From a checkpoint of a small mixture-of-experts model trained on Wikipedia.
Size: width 640, vocabulary 32000, 230M parameters.
Below are experts of layer 6 (counted from 0) of a mixture-of-experts language model. Rows are named router (the router's row for the expert), down (a neuron's output weights, with its number) and show model dimensions 160-239. Each number is 128 + 32 x the weight over its row's rms, rounded and kept within 0 to 255. Numbers have three digits each.
After each expert's rows: "comes before" lists some tokens at least twice as common just after its tokens as in all text. This comes from a sample of Wikipedia text that the model never trained on. Tokens count by the router's weight.

# expert 3
router:135128106116140145129176106096160159082162094137143070117092162146149146172154175115170125127115048094197083142133092174083116120135145114177150099075188164134157069147090119111175209085115130164151099126162069154138129118134140131126152090
down0:068123124174118158155085128159098099171100117070120164172145102091173130172143117167123097151067130093112105104138109093117145099162090076131155129128094067086076134052189125151119184097127114071158182095097135082208099155115096117154098144
down1:073122124128076124173185145120120152118111142115107150132138094176094112092181143148134052077132140142097128115155165090151128171170214154068054109179159105123139172147083153110075139125099145193127132130099130106118173173082118112111109088
down2:073151130137164103220138124127131090114105151174164104173112138158111146158123155148125186105165122134096126099150081051101080111157064123126160068169153112176137153133101096145126102148170158160092157124124087086117096076144109124152149152
down3:205065118157143080088155196156152097137127110182152169172052155104111077141150095159036101154168154135093179101111107154128125091113189188094097171161120087130145105085162116140112123155157092150164102166176140166115141127096089108162094115
comes before: "\n", "---|---|---|---|", "|", "===", "The", "=="

# expert 63
router:078113149143061212111134136122204097122084186070119135125187108061155082117151125100115162131152125134174124128081155086128187126083132150149125177137060141153131129139139121119093126073125099132162141103112137074122164141151176181157167147
down0:156144149112074133103047073140114159186114173133127149163090125107212100120112099124143116123153137156155137157110090145163141158122156129152118117137139109163063153124091114105172204123104133139113097110189141147135169096123207114164164152
down1:061134166148116108120137093136130115161152134157132080149089143167126158122162169138145125151116161144148118098236116136145176093092126112118092093109111138160136095101136223174116097132149171109088081152093131210142161142070153167156119157
down2:091128046125148125147134096113143184138193133117162105151119106155127131081156149118102140095135146096085146091127080094165105134102136140186127112143111075183123164119112154100108060114166141136144116140137088165118107101136111111161094107
down3:112174179149123130077156143090162145137130191110089153183152134145072159153103154162115153171138064106108134130127090077144139116116157073113102097051063139128154134155181141112143156112133160115162130078127188106153104158172105132190149099
comes before: " of", "-", "ing", "ed", " Minister", "d"

# expert 18
router:106125130113149124140121151108092136123168099177111173112119123057145180069113113083137098171138137141133177168157163108151163142088128146079120092151112133149167160193149124155169105151136136144125159160112150170097096161119143159101150126
down0:121109122076166135136143134089146092133171130113143135137065194146185187091115188157116098058139163145082173114107131148125073103141157164150115111094106115147121189188119153184107098162128161095089110116186087177144106148104103144085086193
down1:145184141176041143077081126142183148097135121107137126162225157074082113085096068131168089078163100173135110149159133107120156128079078127188148149114085120116096185094175101085138136061167085155118105092109140157123088130141095192160181163
down2:173121141149119101146191091063112171113146041152123140122096114141139095149121136151123148162167128150183052113154156126145120146138099107090149091118150086096162125109116145117174125180133095095138065181157114145097126168142136096082142194
down3:042122152093131120250137101140146115110107156167100163127121109107122187154140101120154079095146130148092116165152152129171145124154135138138152171151076102158101090128178126132125148165103170116105173074126077146139146147150207136049137115
comes before: " |", ")", ";", " Lemmon", ":", " advance"

# expert 56
router:118122107112199186114160087122104112090072154095095080156084103059097182097129106142139131144112174119067166135118077151068194115119110146161073178125100147116169120123113133091129123190143115120094107173117128157159151175079081104138128126
down0:146083144121130126200176188169150075154129067144135146152152076092123146075055155133083128126153075139117126134132149066093129100131081138108102087156155134162129122116135135111055142095182201137113115119116120097130120159082091188106141086
down1:129092144106078117096190149147115161146115123135126162133132072116138109106088165137083167097118137120147190114154139094069139132150135064092132106177083162115192141110139178102137117115160138093133178142148164070133182135144120144152135138
down2:117092139114166108156117074122098161116171127169108170130155143154145061110116036091134129112148172138165122118160153084080127128038143082087143093111174171161122154181128158133101144119095170119135164078154117108140161136126155164115118186
down3:153134095125094100100117102093173110172126101153185138151106118152150144188187143133116058089178126145125118163147140090104109108100076088052167118127132123108093141069094173130090134127071089096168159156152120138086168171087158090113121149
comes before: "\n", " |", ")", " (", ";", "'"

# expert 13
router:140145126140139089132181096101119101140168120134107117126137140120196122170151143112127103124109162129104161164118163149200080095089072174090111113138106070092108182163122059072166123133107143080152083181128153166091126107147141129145179165
down0:103136163069129117096116134146180109141192194065150197120139093133108177105135111149181096137115125116121110107099152047133192151143123187069153137078184113133152108079163081089102175085166119110081197110036161059138071137138112113158071098
down1:147151170167099109090075115070179103164196086184078059092115149110133139153137129138172119135058215140104110097108154118089090134171072075188095102098121164122098129103103105129176164095118183136090143110126191152179108162159104089126109152
down2:156130132167112103174099174171140171126145145133141120105115112147140073095146137148144118129107111173108189091160156044140153114197073099089130150105089145131116064154133133164085103140122171170131123158125164161148122077170112143133180100
down3:084101102109140102145096131153148089098204143170127089095177123097092193156073116169118112105118153137140106129138154093090096127099182117113116148103093119094059122144155126114137131147190083220122143097193144104082107189104134097111149086
comes before: " the", " a", " his", " its", " their", " this"

# expert 37
router:143102197152085160134166195116115089133116082133126142132133178118135077159168146120139084127108116126169149104149162103114103136194129158131092102118100086101187179123122114158134156078112133123101101123090177131170066137094175131124143101
down0:122118149123105052123155205134172095152030114131148124158126102106085108074074213130174164169072152146110182108174132194125063072141089104161090188136150121109165087118112156130112155103111161128119151151135116153152115111098133127163130107
down1:131143122122121108148104162131133144143095142161168127127162178161119115136043110132137120120145155169171155131123089105173045145142121163092180107168098125156087051080101098127138142134104127123095160202062115122143116087108138150182063097
down2:062066153103074165171169106140138131108133069158130164117125112139149121126099074151151104122085078131166113142108159097091121163109175170103134128090140129113084071198140172148079071147119172169157096160124107178164101099131128111141121151
down3:141052151163122186164113075064104165184114106149131096215189153124150057127113146153156091164132172092130144112112076168106151127171154143142091154115175113224140142139135114128113098111078172150156104071109162122111115160095156091133091144
comes before: " the", " to", "ing", " a", "ed", " with"

# expert 40
router:161125103168130059131143162123062087144129103155137103193167110108135097121065080150134129145106106167080146140136088159190116122144090133118161098131134134108068130129138080146147046115142158159136129179147160155138090129165143064124141117
down0:130147142150087112211111105104092152162137091147125165132126174135078126114151053192156127080099167184094200146185124148128179159157134150127090099149149072053129111110147169118137094071129136105110115115117108160085125110118119071134170097
down1:092122151167147101213146113118108137181152111161115137200105139149048136066143155144157108134119145175103175133166140130125109114143163116150141158137099149113123123072132146138137090146096132156101146130076118136127171151139097149158172183
down2:173145133154134120167155105149170092138133162203114109139119145118129091142117181150076086141123147068159082092093134150089164123143056149107093107132100121113096082121162120110079084155180101116142111111141124164108116114194116101055123089
down3:145172181091086114114186130188128112129146097177182136132141150152124112177121094123149132125111104145131115126086144143115131143084172080088176122124142103122120141116177140136148159121127114063144147128089157152202054133079091143147102103
comes before: " 0", " 1", " ", " 2", " 3", " 4"

# expert 43
router:128069153144108103111140155111094132181038082063175123146099107149149129122129158129165067142121136160165119137108141145114113165110182106149120123183118075103147104166179117090161140119115138135121133139128069167112141103129169106132112111
down0:204149109172103137113125143108117132142125125132154124116206094108110199155175164155187114178094073146120113125138088128098169137103118096110078138170143099175086222131096140089154163122102187093117150155123129217106156159098133164152102111
down1:134062181122112082255124134209088135123111176082169139172166106134190112139115099108122119156151107119127133180117157118097038164125115122090117158096096117105100114178112137053083118081107110136173097154138064152131136108072120104144128119
down2:112165103145118086110119104068137128193128119132157131135128173057093099149184125143066134144146149143068129162105139149147128132143144131137146074054132180097180138124150148145132130063183105135120117160175101134079164114096105086122086195
down3:109156127121100086127140153129052120175115098119120097139145140186129149067144136138058095094092109079175180125173150156111129104141098152107134051125104109146090127117121103067090106168153110108148126091035089126070124149158161148147119112
comes before: " |", "|", ")", " 0", "ical", "tic"

# expert 6
router:137154133147148195112159106162057132105074140058146105089152072078128138151113104146115108121134165106068167097092063143197172106129125119141100141153147116114152095147142192120103149206091147069146111190155154143078171140128130175177123094
down0:091147079115064117149098162073094107187072071117137165124132182126123147076126120092119145109119084146160148160117160080051165084106101111133082123103165095107163158127124174185143173092175213114077094071164099197114131062099150122147081182
down1:108143179143158165153073158144116108174119154116145119087154053097054217110126180135145104132155141159109187110163136164129126097115090094070159192153148177122070086074112150138118121096126112108094116099126129148126097144073165097083105170
down2:085133107111168096178121100087153128132152144099158129089153105130181170104148112125152151125139150136136135141090069123102098133098101150138132152174123126119076138118114158090139124126155155142132108050110111169124117162134113130076152138
down3:090086164087094107091114111088163135120076163147099094133117177091113123135102110086113173102139052052109122163114117123087152148091112091189114122130155117151101040107116157110105125138158151173129119078098124139151152150118140128155139135
comes before: " |", ",", ".", ")", " m", " km"

# expert 21
router:141147151149037041114176122114127143106148079149181164121090196145219151156120088150110130149142143160114070081123124050088143176096160114106072117077142111183141170137090089146085071134041142169148066123159119151176087094130143082103183189
down0:163109133139019125160109141163090169113141153096114151126117109151063142134148095112185177129058172182135193155090104110098084138160093100135148133105118145118073134185126118138173134125115127128135174174128108155119143076134138125103087095
down1:117120148125146105098211106102170115153196138116091134135161114125118080115123100169098160116128114104126088150195143117129144115064128131042111137122155129157124210088110116081158164143116090106082124082159117162124155191181115052108157121
down2:156125079166162112107173178090165136141150186054148153128146164092120141154124104093102149151166114085159114049101099075194119088124015099126076169124094044128145091107119160126121095143123113111086108198074179135169144124130111158131112054
down3:146116144139143136143163124114149136128148105149103084139095143123118061126134188124119089120106115092154166131158091174118165152171072092119122086143093153097122158210070128101179138086142138121148134185144105137157086124113119140136148186
comes before: " he", " the", " —", " a", " she", " it"

# expert 29
router:136148165150075083143176131157134113117123085145098187109154133113143141112137115122129161101135107129142187101087131128087090125110130101092108090134141064124068135063147113118195092111111140137125075167085130116104119137129113157148176157
down0:141150096130117111137183187194146150146078102107168136078170203133066103153118115158111108101075123136083192136146097147116127107099066187098153057172107109114141141141123132141105094159148061133154171132127104107171179133181083199168136139
down1:152137170113146143177143159070126134090143048166095156142105121174087098107122095119106156141079109131120124164106106181174120123079159136168117124110073126120088122217168149116145091087178098144122141122158077113155119130117113096112049104
down2:084115127164138111138083167114077161112134170069107151105096148075147166160109081110178134140130101098186108147029117046124187110149155185103119081155157118136103131128101108144152137152136114118144112133182164138075096074172105116086144120
down3:099092139080075126233147150069158114154132168146077136105139174108139150119199154136205100118173176104078205113110106152110093084104116133128093121131085139129146141071135092115189140074089116104125172073116096154150123171109135101103119077
comes before: " the", " be", " a", " have", " his", " make"

# expert 36
router:124116148088179160116092097128157119146048162137125143115142140072122113118107114095152113104132102084090158179118107192133112138116138101160185167124113170116108152122180125160140178174146110083080161105129093125125116113147149159150139185
down0:143125062135135107182090135138149085186179102081074051174155146141171174127092090121173065111161093152093119134150146084122093153081121140073106042133160155116094191176090159149133155089157145123146138154104116155090092144075140145071136103
down1:166151155141109181143130160102141085094120133113162113118100101098107126184160091153165115220162139148122087192141208167162112116037104129097103165085152134090157138084124101139159101113092112097128145139135120123124112083119136165108102139
down2:162173157109106198155094125082094085172120162162159097100131174127158132125093092068149135205112103122136190168108165121086154163107099093140093158167108132081109058125138099111170131087134100090120141161134109157090171153140172212138113152
down3:133169133151115138093101065057126101152140122123174052118116132130136134143120124152138116130086146095095182116180135106112132124071166165145074175138127127103127113116096133174083134160131119104170127120108070158075167156108167167175125139
comes before: ",", "'", ".", " County", " University", " and"

# expert 61
router:119100063086135078127127125185102142123180070152095143162115178197156169132121089161119159125126147153155108133138144159166097181127168145082118111116152095129134140121120071119110071121134107102074067155162113110192107079147105076142165102
down0:156113163153065092088122144058169078122136134152123145149125112106130102117137140183147149109146159088151131169080087161122124125098113095127122054138142078109191088161132131104165171111132112111132127095177110154121129148158201100145104113
down1:119177103129106136118167110156124125153095042106162172147102119058098089151105155137152060138146081107112134128099131073128106183135081159123119084176209061098090086116175147131092070140086128120123128138105106104132126134084121183123142156
down2:119121080149142101007177134127106117076149124106117157185072158151199152100128125130116098079177095115146113162122151140088109063136076157167187156121188137088173216091081108139166112152174070210149115140091227093146136108088152143132116076
down3:089204092163147144152117113130109127140132206099092127100123119149170129113100115112123164099120090141146138160080113136119095093143109062131117144161210162081156124137130096067137155059143125148138146170145236094084108177162114079167150133
comes before: " the", " as", " a", " \"", " that", " for"

# expert 27
router:159109142094126094123168157129101129127162174108107123149157167129091078129171170109115101138103110136142099083186124158166094149149162163115124097156146103093192121134121132131122154088104119125109096136181178145125131074156186116155096096
down0:160187161088100158118165132126121156096182173138210168176136152175146084049110167164155095096119128149133143146164130072134167135049077086102100122150123124122164138132136170096162123146141120095122177105093127104164056090114143137153154202
down1:170138113087131105163135095187179163096112107065149078153147104172097122116084203119125120121107114093175148139100143182098120149110113160107088175164153092124106119175126107161146124111131112196134128134070122069146097073161181128112074125
down2:157096133106101130111157155107195091137111108122120092149123199132129195133114156172078144192094132094143136111067129109155152129150129081096169171133165155140119145064168096134118148097171162133101097160129155127123079151168088128120111079
down3:121148092106121182160132161054142222127081128093094170063085121095126161159126148137125175061119102125103124151184125089071091075106094131126175075170094103133105155127132154108156107138099145120096139148103182103129134106134142120131154127
comes before: " the", " a", " by", " to", " with", " an"

# expert 19
router:118148089117092066122102130123106118140064124076141103115049149178108123139131142142127089091116166092132113125086127088137176188132114100153197208139108123111175174094169143140177174128182149121106113153105116122126074173128100131071114167
down0:096142153126128097137107116132102089094113112115115106143169102060091168136080079092101182132126103116101091103153127069148119088153067156100155145099101113097167144145075081103133045151137167145035153052118154169148144053128138123099146167
down1:156110200118131129255179131040163157124126136132155116082094158120142106122097092121098142103130109107111140118120112132170102136125120147146166156136117119158159131175138118119148159120119131118114156152106099126114152131106161097103145193
down2:117113132124139110161107135074129212217099152134130110128164092126136140080120157074137098093120146135153106104182095162108128171120146105124148136089115135089083115135161128170152119181160141117177059094163091150088144163130088102054112101
down3:145140049130138082115096118098176098111127156101168151155152123157180108134139105170220112060112132161078155137149109146143119102199131053135128132150102109117138149120129112162095131183145140110130149072126124107114165104188143101081172072
comes before: "\n", "-", " ", "born", " 1", " Chevrolet"

# expert 8
router:113107157111101124152143109132149131091121119113123168126160127116116127153216124163139145135183083130112091114083114075103109086128136129083066113122109170166163069137138193105112160152141090163125067113158142153160173188119122122157133099
down0:151146076145116100120114092182144131112117023150109133074134119095099144175133149144108062096199083173075145162131105121121073194121141173122104177141150143150121136132087139154133105114157081117148169111065089124149155104132121114119201124
down1:133104121134199143116143166134140127152098095110132094146128182111151155132148096103110100119105163144059164118071089159091083143099156126114126151144109086111167166148119230089088115129157066146130119092113151143172156147116118082232119143
down2:112156125158190150093105140146207159168100089095121170111130125206082144165174079171150189197131129139136188112148110085109145155129197141144147115047098145096166135153092158174164081130081147176156137120173129157077128149058141124108051128
down3:111121141108131149143148144106122166138150156129128083154142094113193154116049131123063191140134098158101126113175102145084145236119086145140180140121139157147150124098099158157070158116066118058135124184126184108137132139125130083114138141
comes before: "|", " to", "|---|---|", " by", " that", "An"

# expert 14
router:142107129145121108146129141093172111094198105103132167074117086145124152164134165103144135129119142099089212127124147128161097104111152125125096099149133161116116142151184152165173145088120105121156119152164097076153115124112091092135117156
down0:113099154086106139097081108073159155124148079168138115085049173086122132140128101157130107157141077063073096074126142127110142127136195190182107147166135102103102067106149158166169106189093116109140160105091110185182137120161082145107109127
down1:063167042163045171150093071156142112158073154086231099131063131167110091140129121151141112126132166116159098155097098066154131084036107116123055190186174151120094069108100160169140083081157111132159104159123134137134147069105153154113084129
down2:141154204144096149118191126151101129098165130158176096104126100103129125117124114103069073128116180160116151094110169112131169111170113087221055100132145082128134160087112150134093110131122173145119195097152073110129103100088147158132156101
down3:133128137096110095129170158134105123111134072164076172147093102160081179138127202083121102164081123067155100142145147167178137152119147074183150145088156130161136101121127158107088118139088153143137053130158172104148137171196161100137117056
comes before: " the", " a", " also", " an", " located", " not"

# expert 58
router:180099153127168209123146126151154123097059151167130071120133141098111093108071152148097105177087081081107176137123045147118180125144187166141101171125131147090107082183125171110101088207113166108156130128129096164135124154089127147158106091
down0:149094164107175175170173181107086139101167125140130122100162103177089091136131126163148113079167147134114164176117153145126192087145088076147111140083171102190173119125124105141151117127115167078095144167115148095158097120139163104144131083
down1:140158095123125189179132105114123129151149148157146148108108159155149139129177130101139065165159127127120134129157131142106154171119046103145109113100140096124166138139136171150117156148094137119093132110111122151135060127138092118102095089
down2:121108148130148120108102081076132179116115164066062118130165169129140140160134103192098129108123170138081137099059194125136160154109125169113186130066105120065129090141132091074130175108099113104156076119119124186156182109141110157159064050
down3:122140130099148097133079093143127114087094108094095138163109170138092139170100094161168135111162100139076130093103132185082119125152142097124188131090076097144097135111164162165130170124175185103141152172114132131108069065161135131160088115
comes before: " |", ",", ":", "–19", "th", ")"

# expert 7
router:135161100144112156123159142134175112129199171148139115103152192131220137130154154130161128147133099104130099145069158122097133073127094152116096114130115068108177102163098118096123185090160110143112149140129172159110218125132120139100131200
down0:144124079153122101117131104097153154109090125200109080118139188141104154219098141083110110107110131100097124047137183175170073113129142112122036099205101087183078055134154128041084085126077163160121106146111132124141065078164184151154116118
down1:139068137074154125103099159107087091092123126116107147136116153075148105144070158196131127169089176136112104157137136153112112160124147180169110122149136117084166114135111068103116154099116113096133132148102144116061116163108156094104136132
down2:136106135170066110106136140113123125075127157157103152072126125153153121164132080095128094097145133142156143138108199137119084121219114116123077126109086151177103119179175104163104137105123133167124131142106051143174104134149151165106167149
down3:155100122126202117136103121166107067080139072134111126194133098148150137141166124055112177085168184193149152049108170141189179123108182132175110124101139147134112124135145106140078088119086152116121110137140112220036113137143116144164135206
comes before: "\n", " |", " ", " %", " Votes", " Apps"

# expert 25
router:139162140106094102130135101109199131106146099164155181151092143146179117198134130157136133139164156115146141172120108166082214133085117130164121083087183120162115125111109162140095130103104124191132118112142146180121166132122070114160172131
down0:108156166135112113109141144119135155129107135099113122155196167071118116137116101124119102196114134108114146145139108172117137130178085119105070067156086110149131140123115125082161138100124119101198148116127067150091196155123108090130162169
down1:117116111150177164147144152103169160151140080097126129101103151134151055106162147088098081165128164141092135139103111131058108185070122137158156153156168135121202115175135115191108210106055109171102095126171140156132096157112118094147059104
down2:087147134090109131114044154118106059132130147143099167103140106123100108169164152052143096098095132168122168142109072156110089085157064140176124145123092150219135087146061131157127197082144114061182173128128133117140117112113121123154116118
down3:137136118129154069069149085098119120114110113056102117182127207133121075150141168150132163138170161111102088109171146100164141137133119082142121106112097165074113192159117085115079115108106152107119134108127187111081161107080171133096116160
comes before: "\n", " The", " He", " In", " It", "=="

# expert 12
router:128157165078123073117149105113177135102148090135173118160079147189145151194157144193124130101162142107156162145090122139095176139105135125155136126088175098130069095161098116063098148119161109157151068121139119154111185139106075139145154164
down0:187142084116136129041080118074096139120103083128170126146094157156126129119152151123124103103177108124114082135115098146170126114133135141139106118107137111130133111094113117117115036087144129181097092169076137158090061101138050142095155193
down1:167084107108142077164140110117055137181139132153174124154119166176110078141123111142104161145149137157102117161107108183065117128108156114160157164087210163160126172092119155117153115120200159135101147113082128175142149079116179165136127114
down2:150120159063148123095068160133184140098109147165145172087120096149098131148170054057106057157127125138103171131131163120089097098144116177127134081182165050126133137109151100106150158179115081179176123076126089128110128131123113168086175174
down3:106110152147165128135161087125140165141135174089163098131189113170148136110164157120100149099144137162174176186149135149115126120126155115080064203112117064177137142122093132087134121122101139112163118147083126166104102106141079118129138045
comes before: "\n", "-", "==", "|", "The", "In"

# expert 10
router:098102153166110169111105148150077137161157160095128110162153101130112111132082120146087147141131123157137088085153118111140104192159157182137137147139110134141110129076134109168110162099165139103115130118115058159135224067220146115157083135
down0:149130107176145163091133134150160133201125142148148143195156115092118121049119122163068119128117112108119112129158026143135067106153167059130111180131141124138156074191185149097111088139130113134139120187159125161146195127115117137144118148
down1:120126063150137122089046194100158114113118104210102153127120078050118184122084181108148141139104148183080163148102098136131161125104113102115200131105100120124113135105118113174142156129134143130102135124107097145148110176107094121069182078
down2:151126181122195164194206128127102141129090135100168089148156107113074183054102130118110084166136152099148179099126101134178133126142139155131091153139157135166133175153107162198077114160156201137189110105093127166117157141110133153198095136
down3:079082144120120115188157136131058152134156098124107113117108201142115162150137169104166137112171120088150144103127111109096105158113126134168090100198175107074096142085140133110119135109132153124116136142127156182085124076132127082130087159
comes before: "s", ",", " and", ".", "ism", "\""

# expert 55
router:113103115106150089123092126135109136143071155156082100129061146129142135120103115113139089125109175075129112098148095141127118128100092103143228185162101137136075093085175135100125126191177117132096164137104083117092104159086148153052122203
down0:083153155107188126122128102164072117133136147147159138158194110111162104177131161121093125133157115136122183139204067175123043144055164104114086073138141103141106121167141137124141140199169087156092120075148160124134168090068172115182103114
down1:128185047079136139089145111128205089113076213147134088127074125157116112112189171064102066138128113105096111143078113126146144085117161160105126145170120074174175124085098151144122094201159159143149081106124145190133159109149141141121163208
down2:057151143133161121180131156127168183109093117100135050093154092130096103121132107079130113107148092131099126065171158116074093116126105136112164151192092111147091151099108127120097185140132118058146095158095104144092150096147191140154107100
down3:092144095153118094201197158123132070095113183144111124099187103113125176143120136105109114128192134119184105158099178078144150144106080161054157121133136137103131092095190154119121159125083180102149133097109128183174218099135146082092130109
comes before: ",", " |", " (", " was", "'", " –"

# expert 17
router:154116087160084129147102190134144128107152051118107111157143130092086165189136040085077083115142157122113146099171137153160054126123072113065105107135156146186150126135113162187112056078085149176132134204139216128100093115131154134115137122
down0:134061135143127141140126142136140094067086098147102154164164103151122172105102144144136132137187139125194177154132186154083113161153163125132177123084100115101146127079113130090096146116064093129101099104183139150191170091148089096117171159
down1:015131113152086111189145148147102109123147076126130154084065142120123126100078179085160162153135137063129128070128115082135058103168100121144126113145091072074136171151062094146160159079104165201062123123146127166143098094104088164133148155
down2:122152140148150050168116155119154121035079146044145116104115042080163158115085130115168128091099110159175112144124147096068134134131226171155117132122076127093109134094127100144153159140115056135068144127079149086088068134129152167236118130
down3:187192122120111142103098088092138128144150129090086126173168096085077032119053105110172153178129142116160094151135117102126111156136085129151173145169088136179176175029145136129130170187166191175057139075082121092117120160140111123108125151
comes before: " ", "\n", " the", " MPC", " 0", " 1"

# expert 30
router:187098109168089118124145135127124099156138141114149149092133120122116087147174183168109117131170121121162167132137133108133171138101177114131096177120083079080140141116134193166157135109124113121140048143113136101145096150100170156138136109
down0:162161130132146125156107032137134112144141107111123154106113117180122105156093087179148190163148144131111136133163147116139102180131100143096219144118084148094107168107193126133157135169153122107122130120124103086130137123127114234118138114
down1:112094069121161173204087134117199159102175172179115172105101104099120078136190118164079120133121095114113124114147091147114123136129162104078059141136116139125148070172094104107166172124091116188124173074193110175188106040139142108089156145
down2:111099139060101200146109150118165129118174135118096112084183132109140108138104156184107182170113151116085132137085147082131121148082097112163072178116186177131079164117082118108128082128118203112072133178140145061115123119130138099121136100
down3:104089151106131145255162141167125172140121139186118114033107123115128116121130169105145110109132106150120123128137140124099151129124071159141095163191171143140141096169048139149142099088143125217102153084152129181179144116187196127122114164
comes before: " to", " in", " the", " by", " a", " on"

# expert 9
router:141095174161152119105131174138122132133083118119138100114163117089130110168068116140169144096183109222129163155151059095183199130101114133188166153165121124122079134130132128087161106143136166087212181148139124071154091159136154129063127140
down0:117162168109159209177120091139168112115144133142111144129129120170110140060098138141125127125122097139128123143123135133095102142095123175113138122109129125114120077098113135144141135115050156139226155131095143112142088194119147109113107147
down1:131104189125126145143061132125087133133157156095134162157189120134083197084125122169145116175097104137137159123150162136118108173115069143129101116112150135106118102146119132082085150119180076104117106160205150187098150093157136139143140172
down2:186112116143110116185150153104131094154167086171170142133105117092159117124135123142106149088161113138141120167175179088109101131127120098186111125137167113085150141103113117101128093153194178165153128137141136132133122110143129109161168059
down3:076081156105162074109094116161130189127111143090134191165105114130175128138118141105137085100128054088202146154131114149085171091114145145146170134146089117073141134115127113188128135139035180161132086153150194149183125103115137081163116170
comes before: " |", ";", ")", "/", "า", "ร"

# expert 26
router:155166089082115112113114149131073133183055177154126137137119110133169147117154118097077093138101130152107130165116114113156131115091165117131104123204176130101187175156092147104173065139170154121105133116108169205144121146173157143123142097
down0:128101126182114144167078112142106153120093192095079209108131064171134150206125138186126135125157174154181094151123157089128103162160125101156136100134115125098076115099096165149140188179121070113174085148141100124115144168085089076127170097
down1:158121161113131146218152083131166074142094109145143164112183060123125135181107123122136125132143142148148199170078118139105169101220128111127172144093109137124162124106142140089106105128158094178109098113135148112161096172146171165135124156
down2:128110164116151165120127165107114170127183172142100138114154070156135143137177158159148130089121139121104159138120133076122183115087101155142165127077116108100142143129159073106111109145156135110095127108127103109213175086092088163097087074
down3:167173156127131157121104136123195092093162109155127120145082104174226095111103105127079098147165145200177165070132131191189178097139145102097101052203131122146086085125094127134086199090096130167131132147144156101114213087142165119141134129
comes before: " |", ")", ";", "^{2}", " (", "^{2})"

# expert 16
router:104111162171114183134116107130077096145157126134158110148162049113164091118136177114117183146148142162147181114105132071118158149099089134138143145152138083122097171118092113144126070123137088161084110123104108101098223132173122166195107100
down0:108091082105091136137050125129140158085091173156092101138105062051099166123128082185184113093087162151027196130136055107113081200160138190135173121157117135111103131196099137133111130113089157153130115085136078129064126153107112108119150131
down1:178133146172101140173136098091154146149145157096089127152201113148169135090135134157153123090111172069087163101149156105140113069094064162112159081087092128134197103065128070126127113179116069094120137185122109135129145062104093106113169143
down2:131139144116094099212166093127127150171140111197100128103135054133045118127107110109184046168073149118187112120150083152088207163111112121126130148183102157122147140168154082134156141164171090220108136066100140149108103144178141146114089137
down3:144104127135109161117157031112145110111130185206137144099136117051176157151142093157130132133158171104145131110130162088079100093084111094125111127118141073072150142156141111125126170177164126108154090125184148142154107127139132183133105080
comes before: " of", ",", ".", " in", " and", "s"

# expert 39
router:095152096128155185137119101145186152116095116079153105107112097147090133072092180091058139140142141131159125108141198106125120120105117140119183080169106163098102129096144183202077155103131110100081117129087112109119155128159170126153112165
down0:131086121160115114158128108115146164100114153149162137076067130060142127162132100121102103130126159186155130163137149149122175097157112175141104126139098140141165118114124161139134104119082090109149157183098090125160213080066163171114181132
down1:131139130102178167146129101178107176153147192105099151146169117099162142124130087111161147131145169142149130112158168153142080186120111138100122161076118063174114094132166171079136137115146091144145124155105127139116193099085103099193164145
down2:083169135091134149234154104107111128149123142123171118095112145154124117129123156140151159118160152093093141142156097139124130095142117089144120111129157134114168106135139098144138152095104141131153186137167086171102111141079110137115076168
down3:101102097118134172186160120124161127196083144143110085117161149163095142081151147085212068163147132069133086131085101093111146139139148166179104137112180101136149146168166127126206097085118155117176127118169196140094106111099149143070128227
comes before: ",", ".", " (", " in", " was", " first"

# expert 1
router:168115144180072076136135140121109143095129096119139162118091149112169151114113103107128186104152178142105153086086114111126091114159193129121090144121059120078136134185110121172158121115065140164154114112138088150082122150077141154148131166
down0:098190117129180078153147134116088146123102130111147137075132156142143159158105134085069096168112103146184155135168170100077108093147106083136136111104079174154107130086214221150086124129093137100102095100127130093116137061125098184150085126
down1:131199099165113147117140173116081103191144239116161082147089089122149137065122154155156161176155119130096080076139137136073129108150132128100119087167125109102060140147049143132174107180099180106179159173058114122138046151144122142089162174
down2:181110146161117120097131133126066103161078110153077123151112142158131128130122114085168084099140119097126123046167131114109117125120125124139091171154081143139100098058172124069085148154131174161089134080129125095131105127170108147116113107
down3:150096146187144154151119146129118047132145133098165093146121113185138088151154122141113145173205172089123106088118180110107139105181211156151105156130128092103109075100080151186145115106133141097099086118156053154113185209096116141125096097
comes before: " the", " a", " his", " Best", " her", " years"